From a checkpoint of a small mixture-of-experts model trained on Wikipedia: vocabulary 4096.
Below are experts of layer 2 (counted from 0) of a mixture-of-experts language model. Rows are named router (the router's row for the expert), down (a neuron's output weights, with its number) and show model dimensions 0-63. Each number is 200 + 40 x the weight over its row's rms, rounded and kept within 0 to 999.
After each expert's rows: a language model's description of what the expert responds to. This comes from a sample of Wikipedia text that the model never trained on.

# expert 15
router,220,178,214,130,134,194,166,261,175,188,211,161,227,185,225,201,195,102,239,200,205,181,193,185,182,206,174,163,146,224,180,245,209,225,229,169,171,143,183,239,223,275,292,232,167,325,281,223,183,184,217,261,183,278,231,216,158,229,161,204,108,176,201,232
down0,186,312,205,213,198,247,177,243,131,215,230,192,179,137,178,203,151,206,253,215,145,179,208,209,236,184,255,228,245,126,154,243,226,192,222,212,254,175,211,252,115,200,166,271,217,225,187,184,130,198,186,195,225,184,150,194,229,190,191,148,236,147,194,209
down1,193,191,183,221,258,221,210,236,225,208,142,243,98,250,147,206,183,177,202,199,239,179,188,162,175,271,254,127,201,142,223,171,189,182,177,190,148,189,228,128,162,191,195,161,209,163,221,254,185,211,215,224,202,160,195,146,243,222,197,122,223,242,258,122
down2,320,250,232,231,168,266,275,223,208,223,197,150,181,197,176,138,217,169,172,199,189,242,185,173,173,225,167,177,253,217,133,170,232,208,250,186,260,250,205,201,202,178,239,166,189,260,222,129,145,175,235,233,199,151,237,202,242,116,99,143,182,186,256,213
down3,201,190,259,229,282,244,181,283,174,142,185,175,146,271,196,239,192,201,223,209,187,259,174,184,294,149,187,239,201,215,251,208,203,261,214,128,227,234,172,266,154,217,143,182,220,247,202,242,249,204,188,179,228,187,179,244,243,227,209,90,192,221,167,190
down4,206,181,300,208,221,135,190,203,217,191,179,231,205,299,195,186,211,194,215,202,252,229,206,151,236,210,159,127,115,145,225,193,170,193,211,230,188,217,186,158,200,185,157,236,149,195,220,160,173,235,246,229,172,157,271,153,247,180,191,198,217,243,213,131
down5,196,207,225,160,228,270,210,187,271,219,207,167,225,221,268,143,251,214,252,261,155,203,154,226,213,149,203,176,206,149,271,199,171,151,191,188,252,218,232,212,187,165,224,185,162,234,173,266,174,186,234,183,222,159,175,273,218,193,265,222,251,254,124,149
down6,207,262,196,224,190,205,200,256,287,123,159,159,170,202,188,192,132,75,116,166,254,175,239,185,216,226,200,175,190,246,230,167,216,182,270,186,202,274,149,164,178,142,200,232,221,141,164,203,247,238,129,210,251,230,192,172,185,205,171,248,247,297,156,289
down7,279,173,238,258,260,272,174,243,236,214,170,222,190,155,218,191,185,255,140,260,176,179,220,122,201,220,208,116,169,203,195,190,164,214,249,165,240,271,290,237,200,132,226,213,198,236,293,208,215,202,232,197,220,234,221,138,168,268,193,192,212,242,235,236
down8,216,222,210,267,208,189,259,197,211,296,167,192,197,185,196,193,226,228,218,174,211,172,220,188,192,204,220,172,229,218,164,231,188,116,271,226,270,112,184,159,198,141,154,236,284,138,216,288,232,201,231,245,156,255,209,189,183,208,139,210,230,306,196,215
down9,190,209,214,245,194,228,213,227,252,252,170,201,128,169,204,194,205,240,281,152,220,238,192,222,250,175,192,184,226,177,213,188,257,200,157,273,144,197,187,216,152,156,192,183,189,187,188,200,179,166,199,186,221,135,126,202,130,256,211,178,218,226,173,179
down10,233,167,259,165,226,266,227,174,151,173,215,238,217,149,231,186,255,289,164,200,282,248,208,202,212,155,196,232,156,199,156,180,252,196,236,169,220,243,229,260,193,176,288,153,189,166,248,230,177,132,236,227,192,196,210,200,218,185,179,151,208,217,221,188
down11,235,239,248,244,166,237,201,133,244,197,274,245,158,176,188,172,232,171,242,222,215,141,220,219,292,222,223,197,121,217,208,182,215,164,133,231,183,222,186,180,208,165,230,163,219,146,130,167,109,115,213,206,188,190,239,204,163,146,209,141,243,230,176,233
Opening parentheses after names or teams, as in (Labour), (2 seats), plus %, slash, equals, $, ^{ and LaTeX backslashes.

# expert 11
router,209,178,168,156,187,177,178,221,152,259,198,100,199,142,120,129,192,171,240,186,229,224,181,251,177,177,217,225,142,266,186,213,178,239,211,169,174,163,175,220,222,267,228,200,183,223,175,213,194,270,198,182,154,184,178,266,163,192,147,203,151,191,247,165
down0,196,152,207,173,163,186,277,172,207,299,216,167,204,75,158,150,229,207,282,179,207,148,179,220,240,149,213,202,200,179,188,199,178,203,169,165,249,209,254,152,238,146,170,137,225,193,226,210,155,246,207,217,229,96,264,198,207,231,234,161,270,299,167,146
down1,146,159,249,212,219,285,197,224,223,247,182,175,201,222,125,186,204,208,240,248,182,167,219,202,227,216,190,184,247,181,243,123,128,251,187,195,207,261,171,222,143,194,156,178,144,121,211,171,175,148,217,276,288,171,243,246,208,218,171,202,170,165,236,235
down2,242,161,132,290,242,193,211,235,126,160,227,158,250,230,227,217,211,191,211,158,261,197,231,180,219,186,219,195,206,224,216,163,212,256,184,126,184,230,219,179,196,240,219,171,248,222,218,124,220,167,216,273,182,167,164,200,162,158,233,246,203,250,199,174
down3,178,203,155,200,263,145,97,216,237,230,222,181,276,182,136,199,228,237,136,258,238,162,228,273,231,205,155,190,153,243,224,212,191,176,263,192,184,186,232,195,194,203,227,133,172,258,240,201,137,210,209,208,258,96,183,257,258,229,152,190,180,226,163,190
down4,180,153,231,139,191,175,166,271,226,194,238,213,209,202,196,214,206,211,146,255,184,140,255,265,181,247,104,221,246,274,170,220,275,199,256,192,271,189,129,223,181,207,267,154,220,208,192,165,160,283,216,257,181,214,234,181,208,205,194,166,150,230,202,170
down5,176,200,196,210,279,236,198,209,192,186,244,191,304,227,188,163,240,238,213,255,301,214,233,165,202,203,178,284,220,189,176,219,220,216,205,238,151,228,263,119,163,156,183,148,249,199,291,194,205,235,233,211,215,207,147,205,156,177,235,192,162,253,204,257
down6,204,213,241,135,172,144,258,165,168,168,262,95,165,187,247,236,163,226,205,207,217,174,215,285,187,182,201,184,202,184,209,230,262,221,227,278,189,195,235,250,210,248,107,198,200,228,207,228,227,200,149,167,247,166,234,154,269,240,192,167,178,208,241,177
down7,196,232,253,89,261,200,222,233,201,215,224,185,181,243,195,189,241,172,186,214,245,160,237,228,249,212,243,295,212,219,214,196,198,222,217,178,193,217,136,235,132,227,195,280,193,160,176,175,254,218,239,230,192,202,266,226,220,221,185,180,289,161,196,171
down8,206,228,193,218,255,150,236,189,228,239,122,181,179,183,200,219,132,165,189,201,270,203,163,170,205,173,236,192,199,288,197,203,216,214,215,148,220,263,177,188,232,142,91,207,169,210,144,175,222,266,182,185,198,229,236,191,188,215,188,159,189,207,193,204
down9,146,196,197,243,209,132,208,234,187,163,163,164,179,263,190,240,235,202,193,258,224,234,233,189,205,147,166,174,156,195,199,180,117,218,201,108,197,171,212,280,239,177,182,163,157,238,221,192,241,194,181,198,180,140,230,169,174,154,169,218,187,171,204,212
down10,244,214,179,198,164,250,195,233,179,204,225,189,230,182,162,190,187,136,153,140,240,207,212,196,204,204,144,220,163,182,284,139,183,201,295,225,174,210,198,157,228,241,163,105,185,269,269,141,194,207,219,143,243,235,202,168,137,218,235,196,170,183,227,208
down11,246,139,235,268,183,203,205,285,198,157,236,297,122,216,208,187,261,182,185,166,183,224,263,251,181,254,189,184,279,224,178,151,163,251,171,270,170,127,154,265,177,217,175,235,144,199,155,244,203,194,240,170,225,152,227,184,192,171,210,217,208,116,240,177
Two- and three-digit number pieces in years, coordinates, statistics tables and counts, such as 19, 25, 1-967, 3.776-88.

# expert 13
router,256,127,205,221,267,140,193,275,177,170,205,206,134,218,201,178,187,199,182,192,255,209,168,232,197,228,204,194,255,190,162,205,270,238,132,204,277,209,163,210,230,184,179,255,145,253,208,226,200,223,225,198,173,197,245,242,186,256,178,214,179,190,162,163
down0,164,269,202,173,157,265,119,161,212,196,204,205,160,189,234,184,214,229,222,207,191,216,206,205,240,125,164,193,246,252,202,243,161,138,273,152,230,170,206,190,210,202,249,131,239,232,185,230,157,123,170,192,152,204,118,185,201,234,218,165,197,174,203,222
down1,126,199,226,181,237,171,255,189,186,211,225,154,240,196,118,162,278,245,163,224,184,248,126,230,158,247,77,182,266,168,137,141,204,182,273,213,207,218,190,183,154,182,209,168,247,284,259,168,153,213,136,191,145,231,126,223,178,263,168,129,158,192,203,201
down2,176,148,207,234,214,200,183,201,220,176,161,201,214,153,156,242,285,278,202,178,252,182,174,151,128,250,188,246,243,237,187,174,210,154,240,248,213,169,160,191,232,188,174,156,291,219,236,166,243,249,258,295,219,167,102,182,160,248,211,163,179,209,277,168
down3,220,189,209,206,147,208,240,187,222,215,246,207,228,170,188,199,313,245,228,238,250,193,83,221,145,210,175,212,176,181,190,198,241,186,157,168,215,182,141,289,171,184,206,247,223,260,140,225,206,197,213,212,196,172,169,182,138,198,256,202,242,212,207,160
down4,248,266,215,213,214,144,175,235,172,197,202,143,239,203,231,166,202,206,192,209,300,133,153,225,185,219,154,195,192,248,224,93,146,204,215,231,166,201,171,173,163,151,167,234,171,198,249,153,205,182,154,239,240,98,186,251,194,119,150,188,196,195,218,191
down5,129,165,299,220,187,187,234,237,204,219,166,235,238,206,193,269,208,162,193,244,256,230,179,181,231,195,196,211,164,187,230,117,224,164,207,271,141,198,209,198,311,264,199,149,250,196,261,178,218,191,239,243,126,166,186,195,228,126,197,216,154,273,131,227
down6,230,207,233,134,165,215,163,268,262,159,271,214,147,233,189,188,204,227,124,182,236,171,234,248,191,232,133,175,197,211,196,172,211,298,234,230,239,173,250,206,288,204,224,222,122,191,136,252,219,180,281,215,193,192,131,167,207,211,248,177,245,215,168,231
down7,202,226,90,230,183,269,187,171,126,274,210,226,244,234,173,150,241,191,226,196,161,224,235,213,206,247,232,217,191,295,221,189,143,242,216,278,178,177,195,264,163,216,249,214,197,158,178,200,173,214,202,233,152,214,279,229,184,174,191,184,317,247,201,218
down8,231,189,157,229,201,113,131,208,219,247,189,198,196,258,192,175,206,238,289,237,175,249,221,184,196,185,178,282,175,152,144,272,187,168,216,195,168,241,233,213,117,187,175,169,155,246,122,236,237,205,90,218,263,234,178,209,158,177,209,109,212,159,208,226
down9,207,232,235,189,199,195,202,258,190,152,182,227,213,250,203,215,176,210,223,219,204,200,276,146,208,205,206,176,250,118,228,253,95,201,116,149,201,234,234,202,202,284,131,161,238,297,218,225,199,261,228,228,213,207,210,111,260,199,125,168,208,205,240,210
down10,300,235,207,235,203,117,262,205,220,199,206,201,241,180,251,228,206,175,302,219,237,148,176,187,214,143,201,222,235,277,203,184,120,171,207,210,212,175,231,214,212,214,202,185,155,211,186,255,252,240,156,116,261,115,239,201,300,209,239,278,158,219,196,177
down11,185,191,219,170,226,232,267,233,206,178,269,243,185,148,190,283,212,263,202,163,180,234,162,181,257,259,206,211,220,140,231,171,190,126,256,252,324,178,238,204,181,177,167,201,179,237,182,208,234,195,218,225,172,156,231,161,242,249,216,156,195,222,193,196
Subject pronouns He, She, I, They at sentence starts, and opening pieces of proper nouns after a space, such as El, Col, Th.

# expert 16
router,178,176,206,188,247,134,180,199,221,182,140,198,173,179,155,225,216,212,195,181,174,182,199,345,161,188,204,154,194,279,236,230,198,167,198,152,177,205,173,146,184,164,214,277,176,224,235,200,236,126,182,230,190,187,229,168,152,160,217,227,133,169,164,230
down0,223,200,205,172,207,222,183,153,204,174,270,192,100,215,301,168,254,200,157,198,171,165,258,206,238,242,176,206,142,291,214,268,224,223,201,163,196,216,189,160,99,202,182,246,196,310,161,113,243,162,199,189,175,211,193,170,258,146,229,189,203,127,215,190
down1,178,271,203,183,179,171,126,190,212,265,184,207,238,174,218,178,166,193,283,228,194,181,173,169,236,219,191,209,213,204,253,135,124,138,244,139,147,196,213,238,154,171,205,187,200,166,175,175,159,222,224,216,156,230,144,187,237,232,232,243,235,160,139,138
down2,100,162,218,205,263,191,193,114,234,176,188,192,231,155,210,220,131,140,196,147,269,209,229,166,275,248,162,205,186,230,171,273,185,106,214,243,213,179,252,175,256,181,246,140,154,162,226,159,224,191,224,152,125,270,270,226,282,215,250,189,234,170,139,153
down3,190,208,208,225,164,248,182,153,154,229,163,173,239,207,175,206,152,186,189,259,164,228,168,164,224,197,193,192,227,171,212,244,232,291,212,158,272,217,164,214,209,168,164,124,228,269,181,157,222,160,211,155,171,207,238,179,145,254,212,193,194,198,202,190
down4,182,159,227,153,158,162,236,189,182,161,190,122,216,203,250,178,266,216,187,193,224,243,148,223,209,172,113,220,176,155,260,143,211,154,248,160,143,290,174,181,178,256,210,253,170,176,206,205,226,207,271,212,207,250,200,198,221,225,262,136,190,175,254,191
down5,246,242,279,178,223,221,148,199,137,184,251,152,224,189,245,140,205,241,183,248,291,244,229,185,189,166,147,210,166,151,230,206,163,226,246,234,227,186,221,159,207,162,185,176,146,262,265,250,147,141,240,184,180,278,116,268,226,203,208,191,185,285,246,202
down6,298,209,212,187,212,238,222,191,216,182,173,179,133,224,233,221,212,193,251,179,184,162,214,219,176,143,105,241,213,288,185,139,222,192,200,180,241,235,183,209,157,223,152,206,226,198,184,234,153,183,222,202,243,164,200,128,277,174,236,176,204,222,122,289
down7,178,214,225,178,218,140,281,169,229,222,122,111,137,215,220,195,226,220,136,148,114,154,181,227,210,229,165,171,143,183,198,191,251,163,270,230,260,225,251,265,256,241,201,234,262,198,230,149,192,240,171,214,162,203,217,252,166,156,151,184,183,209,184,230
down8,298,218,157,197,115,279,151,213,188,248,148,249,212,201,179,211,231,146,116,188,205,167,210,261,222,212,172,235,191,178,184,195,152,149,189,175,211,157,197,260,176,165,200,169,193,155,210,198,177,151,200,183,154,157,218,175,180,124,178,119,142,223,166,225
down9,147,252,216,218,227,214,235,166,247,247,209,168,177,206,222,248,187,223,266,169,188,182,197,261,187,220,220,180,257,227,196,152,164,121,156,257,156,210,213,197,282,178,202,178,140,180,242,156,189,214,187,174,188,195,163,160,164,147,211,209,247,190,194,227
down10,140,200,261,198,219,197,193,108,83,192,205,213,170,175,184,98,155,163,218,181,197,163,217,135,211,283,170,129,172,194,183,198,202,175,269,195,142,232,185,137,249,178,123,235,184,172,229,241,266,242,157,211,168,141,238,221,235,217,183,151,213,228,203,247
down11,73,242,220,182,166,178,169,158,204,226,252,139,174,220,282,206,229,241,154,172,216,199,245,79,179,200,157,140,167,156,233,185,238,137,205,181,231,120,208,172,200,175,254,168,179,177,149,228,186,116,239,228,162,211,168,203,110,200,247,160,216,199,211,266
Verb stems before an ending, especially after w or se, like wears, wields, seize, play, lead, plus -ing, -or and colons.

# expert 28
router,254,212,231,175,217,196,197,245,155,222,189,138,242,93,258,180,141,169,270,189,292,247,117,205,167,233,251,282,213,224,198,183,220,219,201,156,195,178,179,189,240,274,192,199,189,203,98,277,230,159,142,229,180,219,308,256,158,257,228,163,239,276,194,186
down0,229,272,156,110,212,233,180,207,184,194,172,196,234,194,242,161,205,186,218,275,181,231,98,130,165,201,82,196,172,270,209,198,120,159,232,155,228,189,235,205,204,245,170,265,144,158,232,153,128,212,252,277,258,226,255,195,245,118,196,226,236,152,185,166
down1,240,220,211,191,195,255,165,169,272,192,210,151,227,134,216,220,121,196,94,288,221,201,232,214,191,189,183,203,120,207,171,202,201,187,189,209,188,119,234,198,239,216,189,211,245,157,196,164,124,206,212,163,169,201,236,183,236,146,162,197,193,224,220,147
down2,200,169,171,182,247,220,207,275,204,232,207,247,187,222,241,232,187,97,251,205,193,249,159,164,233,222,144,196,183,131,194,173,125,188,311,218,185,230,244,210,149,143,208,224,184,204,219,183,199,164,209,205,220,190,220,157,221,222,200,231,220,263,198,206
down3,197,216,218,266,171,165,228,218,195,208,248,236,252,252,170,192,158,259,174,137,207,290,213,175,140,206,143,173,248,217,209,175,213,177,204,208,229,227,183,232,144,246,161,118,132,250,205,200,259,151,159,220,204,204,268,132,209,182,185,275,237,267,165,231
down4,181,191,200,223,189,185,176,198,209,218,178,135,137,154,226,271,298,178,197,246,197,182,219,151,202,212,219,293,233,215,210,234,270,168,214,175,259,155,225,205,162,181,194,213,159,229,208,217,250,143,193,149,193,162,182,157,224,202,203,211,213,170,172,207
down5,160,211,254,93,166,230,201,145,222,168,215,193,146,143,256,194,228,233,225,260,206,225,210,59,139,241,181,206,212,168,209,207,219,130,189,153,272,217,243,169,173,225,206,124,146,196,196,144,238,103,258,185,207,207,150,199,163,235,130,148,189,180,192,171
down6,226,205,223,94,237,274,204,159,202,184,261,189,214,234,157,180,176,227,175,212,191,243,132,112,234,200,222,180,145,243,219,228,185,129,217,223,194,198,267,252,255,145,142,194,177,177,155,151,167,245,196,193,230,189,267,188,211,235,237,231,163,147,220,250
down7,238,155,250,180,180,217,198,242,135,238,193,198,216,212,242,248,199,203,182,155,305,182,197,178,249,247,136,217,203,211,174,242,155,239,180,308,205,194,156,216,141,240,221,185,182,230,198,210,233,246,184,205,206,178,210,169,207,227,165,180,297,206,179,276
down8,205,158,257,210,273,158,189,154,240,72,263,153,187,192,235,217,215,188,158,229,167,278,276,259,203,152,126,194,249,152,103,191,233,274,213,221,179,223,166,171,178,219,207,216,203,185,206,162,204,258,243,133,175,193,239,274,244,276,194,188,180,221,218,226
down9,183,228,152,307,200,308,215,233,143,197,240,172,222,143,214,236,286,176,187,177,224,192,114,186,268,164,198,201,198,174,239,219,156,238,192,226,166,135,160,193,170,172,214,176,313,233,260,160,261,229,133,224,183,148,118,229,212,231,133,210,187,206,211,166
down10,230,217,220,191,184,129,183,147,190,247,174,212,164,285,200,197,141,229,129,234,222,143,122,216,187,199,217,177,182,197,186,178,201,154,137,154,245,131,252,157,177,208,168,212,164,206,207,187,156,211,175,160,252,232,214,195,212,191,168,202,178,218,170,237
down11,197,178,222,213,197,176,221,193,202,165,220,218,184,167,171,179,189,251,204,181,184,230,262,186,201,113,214,151,230,270,216,212,177,203,201,239,182,254,176,137,179,116,163,165,175,205,199,229,256,157,220,211,181,208,141,184,205,215,214,165,156,193,165,235
Closing parentheses, semicolons, braces, table pipes, and Latin species-name endings like -i in lamborni, chemsaki, plus plural -s.

# expert 31
router,244,168,215,220,243,208,177,249,200,202,137,125,149,148,173,195,177,213,211,227,242,138,171,130,142,161,177,249,139,162,203,227,212,227,184,187,224,138,188,192,241,200,264,223,172,217,230,202,234,228,185,201,188,207,207,227,273,279,250,257,191,182,194,121
down0,236,231,171,193,278,191,252,230,199,212,233,139,261,144,228,173,159,194,240,283,174,95,292,226,239,203,170,143,235,123,163,222,251,260,177,170,185,202,226,115,191,226,186,204,208,181,162,220,206,215,123,220,195,218,155,234,233,280,191,184,188,123,191,142
down1,172,231,246,222,164,250,171,145,213,250,186,257,180,162,212,96,212,231,222,144,126,212,242,245,252,154,112,192,154,255,159,179,240,198,218,204,260,199,195,280,210,200,189,198,137,197,253,232,163,161,192,164,211,194,250,234,221,252,265,174,246,230,192,197
down2,165,172,176,250,181,207,125,217,246,205,182,156,196,258,110,196,203,190,228,154,187,264,193,173,170,183,217,211,164,173,244,216,148,144,214,159,246,169,189,217,198,224,212,135,233,231,307,176,213,137,214,113,168,252,201,153,177,136,242,143,177,211,190,221
down3,178,186,229,224,188,174,254,255,222,187,170,206,169,243,139,199,245,225,168,133,175,143,210,299,221,149,123,209,226,164,176,208,116,125,173,176,188,83,221,228,175,234,193,188,208,321,161,216,250,177,185,327,211,212,256,196,254,168,245,265,175,235,198,155
down4,212,239,223,164,130,275,180,296,247,224,149,221,191,155,217,191,222,178,216,163,255,204,265,193,220,174,205,219,150,223,159,158,232,183,199,218,174,155,186,198,258,199,192,211,197,159,183,234,249,163,234,65,214,177,220,162,184,285,189,268,180,154,181,182
down5,166,238,210,213,180,239,177,213,200,253,261,181,164,265,226,257,171,217,177,231,192,174,178,225,222,192,157,141,156,257,182,190,145,252,168,176,212,216,188,168,213,197,176,189,157,240,284,240,177,199,145,218,189,249,162,81,130,226,179,198,193,277,247,193
down6,164,149,174,213,210,168,273,185,145,141,149,212,225,162,180,209,149,217,192,182,75,215,178,293,207,253,145,210,241,272,179,186,275,166,184,203,242,214,154,183,180,207,172,229,199,231,250,188,254,257,166,168,173,194,230,208,287,196,194,169,194,194,167,191
down7,303,254,229,215,190,184,235,179,226,220,263,216,143,196,207,206,275,218,209,213,267,239,273,242,204,221,247,161,199,162,250,86,192,193,179,163,207,123,225,190,175,278,193,220,167,138,159,153,257,241,189,196,200,148,235,197,215,134,220,187,272,178,257,188
down8,258,200,320,279,199,115,159,213,155,179,157,192,158,167,142,213,168,182,234,221,227,206,237,178,198,185,272,250,140,199,262,137,231,213,213,195,179,214,184,127,261,159,226,100,225,243,174,332,129,255,214,190,268,202,174,221,191,189,153,154,175,215,219,243
down9,202,190,228,274,242,205,163,153,180,174,220,139,201,242,212,232,257,175,270,171,208,220,177,216,228,147,223,211,146,212,160,144,273,251,218,168,255,173,159,213,188,184,198,215,116,149,146,162,286,144,189,226,236,201,202,201,216,195,230,103,244,240,204,193
down10,155,232,172,197,179,167,174,212,263,239,227,103,170,158,172,211,178,172,228,163,126,241,177,202,232,194,151,245,208,172,196,253,159,243,136,157,84,140,190,161,198,185,205,222,153,237,205,103,277,234,252,159,204,203,229,185,148,217,189,140,221,167,222,216
down11,275,246,192,165,135,205,224,260,170,168,257,145,185,154,216,165,151,228,146,261,211,297,181,172,147,184,238,319,161,107,151,202,203,225,253,207,120,231,191,206,180,242,155,262,182,175,155,236,234,215,210,181,233,129,127,168,310,139,261,210,208,254,203,207
Commas, and, or, of, ampersands and hyphens joining list items or phrases in prose and tables, such as industrial, minerals and anti-foreign.

# expert 30
router,265,141,189,141,243,172,207,234,154,182,135,94,204,131,213,154,163,177,198,126,199,215,199,263,186,191,192,207,288,177,177,230,255,210,208,236,212,211,102,177,201,233,208,213,145,247,224,197,222,165,164,265,189,247,195,217,194,184,199,226,178,267,202,219
down0,187,273,187,252,228,209,225,164,217,179,165,207,245,213,188,175,210,215,181,178,127,219,119,174,249,235,212,165,157,205,193,190,125,171,209,96,195,195,235,159,256,286,201,254,257,218,188,184,225,215,165,184,262,195,191,160,183,202,215,232,232,237,265,251
down1,236,190,233,129,143,111,265,230,143,205,208,82,298,209,146,95,194,243,126,225,207,167,203,204,229,149,86,242,170,253,175,225,169,197,232,157,237,180,256,192,175,214,167,191,210,216,230,151,196,253,214,179,298,265,276,198,182,141,188,241,165,189,214,191
down2,212,198,248,231,254,203,215,227,192,222,118,233,210,242,251,246,191,214,180,235,292,236,211,200,290,182,257,230,200,191,212,190,139,206,178,229,218,195,202,218,162,164,242,224,122,188,152,271,135,160,219,176,130,195,167,184,164,198,253,216,209,208,215,264
down3,207,186,237,148,272,205,198,249,195,228,174,157,110,228,208,204,207,226,219,206,218,154,213,133,249,183,171,200,198,152,220,204,212,200,209,203,244,174,196,262,167,242,178,201,209,243,152,220,234,239,184,198,176,121,227,243,286,158,240,128,235,176,178,262
down4,207,219,163,101,179,222,200,166,277,230,183,191,186,284,176,141,233,182,129,202,167,137,223,212,150,155,170,186,261,244,257,226,157,155,228,245,200,265,188,201,128,194,263,205,222,187,235,180,208,180,151,246,198,235,215,230,202,198,225,194,193,171,172,208
down5,223,199,292,267,292,252,215,165,105,197,238,172,193,220,186,217,148,204,194,209,265,259,156,303,208,135,173,140,203,293,185,156,150,144,208,163,107,155,199,215,207,253,191,233,178,198,244,150,180,165,222,173,255,238,183,251,235,189,207,232,180,191,198,242
down6,193,168,292,137,187,160,130,181,163,170,268,200,184,234,205,240,272,211,166,227,227,175,251,223,207,232,192,227,121,262,200,213,183,164,232,194,178,99,180,213,316,154,130,170,161,223,142,227,220,249,200,191,275,219,187,201,168,213,154,194,263,206,222,222
down7,187,220,308,197,202,186,186,197,184,176,156,228,221,190,147,201,225,228,201,178,154,213,207,134,249,175,179,137,177,141,210,236,153,166,230,151,232,228,210,191,234,183,156,123,182,216,235,239,221,271,178,182,244,197,172,149,188,154,224,286,248,186,185,210
down8,196,188,189,225,193,215,270,231,189,261,194,166,148,194,238,195,264,181,206,224,188,213,254,241,183,139,204,195,205,186,163,276,183,190,233,215,205,199,138,192,184,154,189,202,167,185,176,232,128,139,184,231,239,251,204,177,227,200,130,193,220,244,143,130
down9,220,233,237,187,215,170,207,121,202,214,222,246,178,210,195,247,195,215,178,157,223,193,223,204,187,174,165,149,245,221,262,216,216,222,220,239,180,222,203,134,131,142,219,210,196,298,217,245,237,223,168,246,188,271,201,195,222,179,174,192,226,202,192,163
down10,167,225,252,211,136,230,201,121,217,310,111,205,174,209,191,239,145,247,218,195,157,203,189,182,141,248,219,158,232,215,196,193,149,233,262,205,136,166,276,183,148,202,194,168,260,205,217,175,132,153,193,203,218,242,178,231,201,154,158,184,253,178,253,254
down11,147,201,177,194,273,164,169,198,251,207,196,151,134,84,208,244,242,218,199,175,241,167,226,146,231,128,199,174,215,125,147,181,177,256,233,181,124,209,196,180,188,220,229,179,82,155,145,270,195,267,178,175,159,145,177,237,179,144,216,128,233,253,188,228
Full stops ending sentences, decimal points like 91.5 and 70.51, abbreviation dots as Rev., plus dashes and by:.

# expert 29
router,187,190,221,193,204,203,177,166,187,208,185,218,177,190,245,212,166,162,315,209,232,184,209,185,153,166,210,173,153,123,177,192,163,197,163,265,183,247,138,228,202,212,181,225,229,152,239,179,183,274,295,161,174,225,198,231,156,223,151,162,190,201,191,188
down0,188,220,220,181,232,262,216,187,224,155,186,179,231,221,202,244,198,268,192,215,148,253,186,208,168,147,168,148,177,141,229,194,263,174,227,247,236,250,269,220,157,164,210,150,212,107,278,189,209,170,213,187,215,200,251,202,166,242,245,190,185,188,183,113
down1,166,195,218,207,179,200,228,193,283,243,204,218,218,284,181,175,230,226,240,179,204,226,220,238,132,190,163,222,219,195,210,176,220,152,218,281,220,168,200,164,136,180,273,222,254,220,255,157,191,168,199,166,204,205,234,180,172,199,213,169,165,226,150,157
down2,216,235,195,193,216,192,247,221,225,324,159,250,177,175,248,186,166,216,228,219,205,202,242,192,249,214,161,251,179,277,171,246,201,154,293,216,205,220,152,184,177,183,96,281,166,232,184,146,158,190,194,166,193,199,178,216,234,174,246,224,218,162,245,202
down3,229,226,219,264,202,204,181,248,265,256,251,215,169,181,212,212,190,181,184,234,230,193,197,205,192,167,216,141,197,156,169,248,212,253,284,179,205,155,169,169,177,143,176,217,198,191,108,184,235,176,198,161,273,202,214,187,214,217,207,157,212,262,222,294
down4,115,224,281,207,170,177,187,240,213,222,148,207,236,163,164,137,213,203,177,177,130,160,196,218,258,219,182,203,227,197,199,219,141,202,241,239,165,165,163,211,213,184,147,87,171,213,193,174,187,219,176,208,207,170,162,157,163,192,239,257,154,278,201,201
down5,163,231,234,255,299,204,187,217,164,195,234,185,260,190,134,153,243,155,230,207,192,179,161,261,191,193,240,187,182,212,206,152,167,186,168,244,152,167,218,158,165,184,189,130,132,236,208,176,180,232,179,223,242,228,175,129,231,169,201,180,154,202,185,244
down6,198,252,177,229,299,200,271,230,211,242,165,245,194,168,175,198,197,212,181,233,186,242,183,301,237,192,199,254,248,212,155,203,165,204,203,235,265,144,196,234,187,240,172,146,180,200,226,151,226,170,214,130,175,150,91,220,212,205,189,226,208,190,216,257
down7,152,238,260,135,246,193,201,219,203,235,240,225,237,196,195,126,116,200,211,180,150,179,207,180,158,244,182,163,173,159,171,215,245,154,246,228,269,251,162,229,218,168,222,220,197,213,235,150,219,195,219,179,143,230,238,132,208,178,207,148,216,167,163,224
down8,211,241,177,172,249,218,183,171,185,253,230,155,114,183,218,229,221,188,192,171,192,238,159,180,152,207,155,162,132,239,156,189,192,247,222,266,169,227,200,153,205,139,158,199,228,220,186,184,232,155,143,231,216,180,217,250,211,263,226,155,220,267,216,189
down9,219,206,160,182,182,198,191,197,215,174,222,260,206,240,242,239,184,195,149,236,237,134,146,195,300,207,193,222,207,201,273,187,147,199,246,165,224,209,210,208,206,211,129,218,136,224,212,231,257,129,198,218,127,164,185,159,267,227,197,188,213,196,141,142
down10,272,199,225,177,193,271,287,149,220,187,225,206,234,230,224,231,167,240,171,177,141,200,171,187,257,285,167,240,191,169,249,189,202,163,222,216,183,146,152,198,202,220,132,190,133,231,221,92,183,195,281,259,151,161,185,262,244,199,184,185,234,207,248,154
down11,190,143,189,166,236,241,219,218,157,157,290,215,155,173,277,179,253,202,144,163,192,152,192,176,232,228,167,196,209,267,207,154,144,142,162,234,244,253,144,303,190,158,182,262,150,183,227,277,230,199,207,169,162,219,213,178,214,189,219,188,221,262,250,317
Middle-of-word pieces before suffixes like -ic, -ation, -ment: Invest-ig-ation, ob-ject, inter-est, Copenh-ag-en, Alexandroup-ol-is.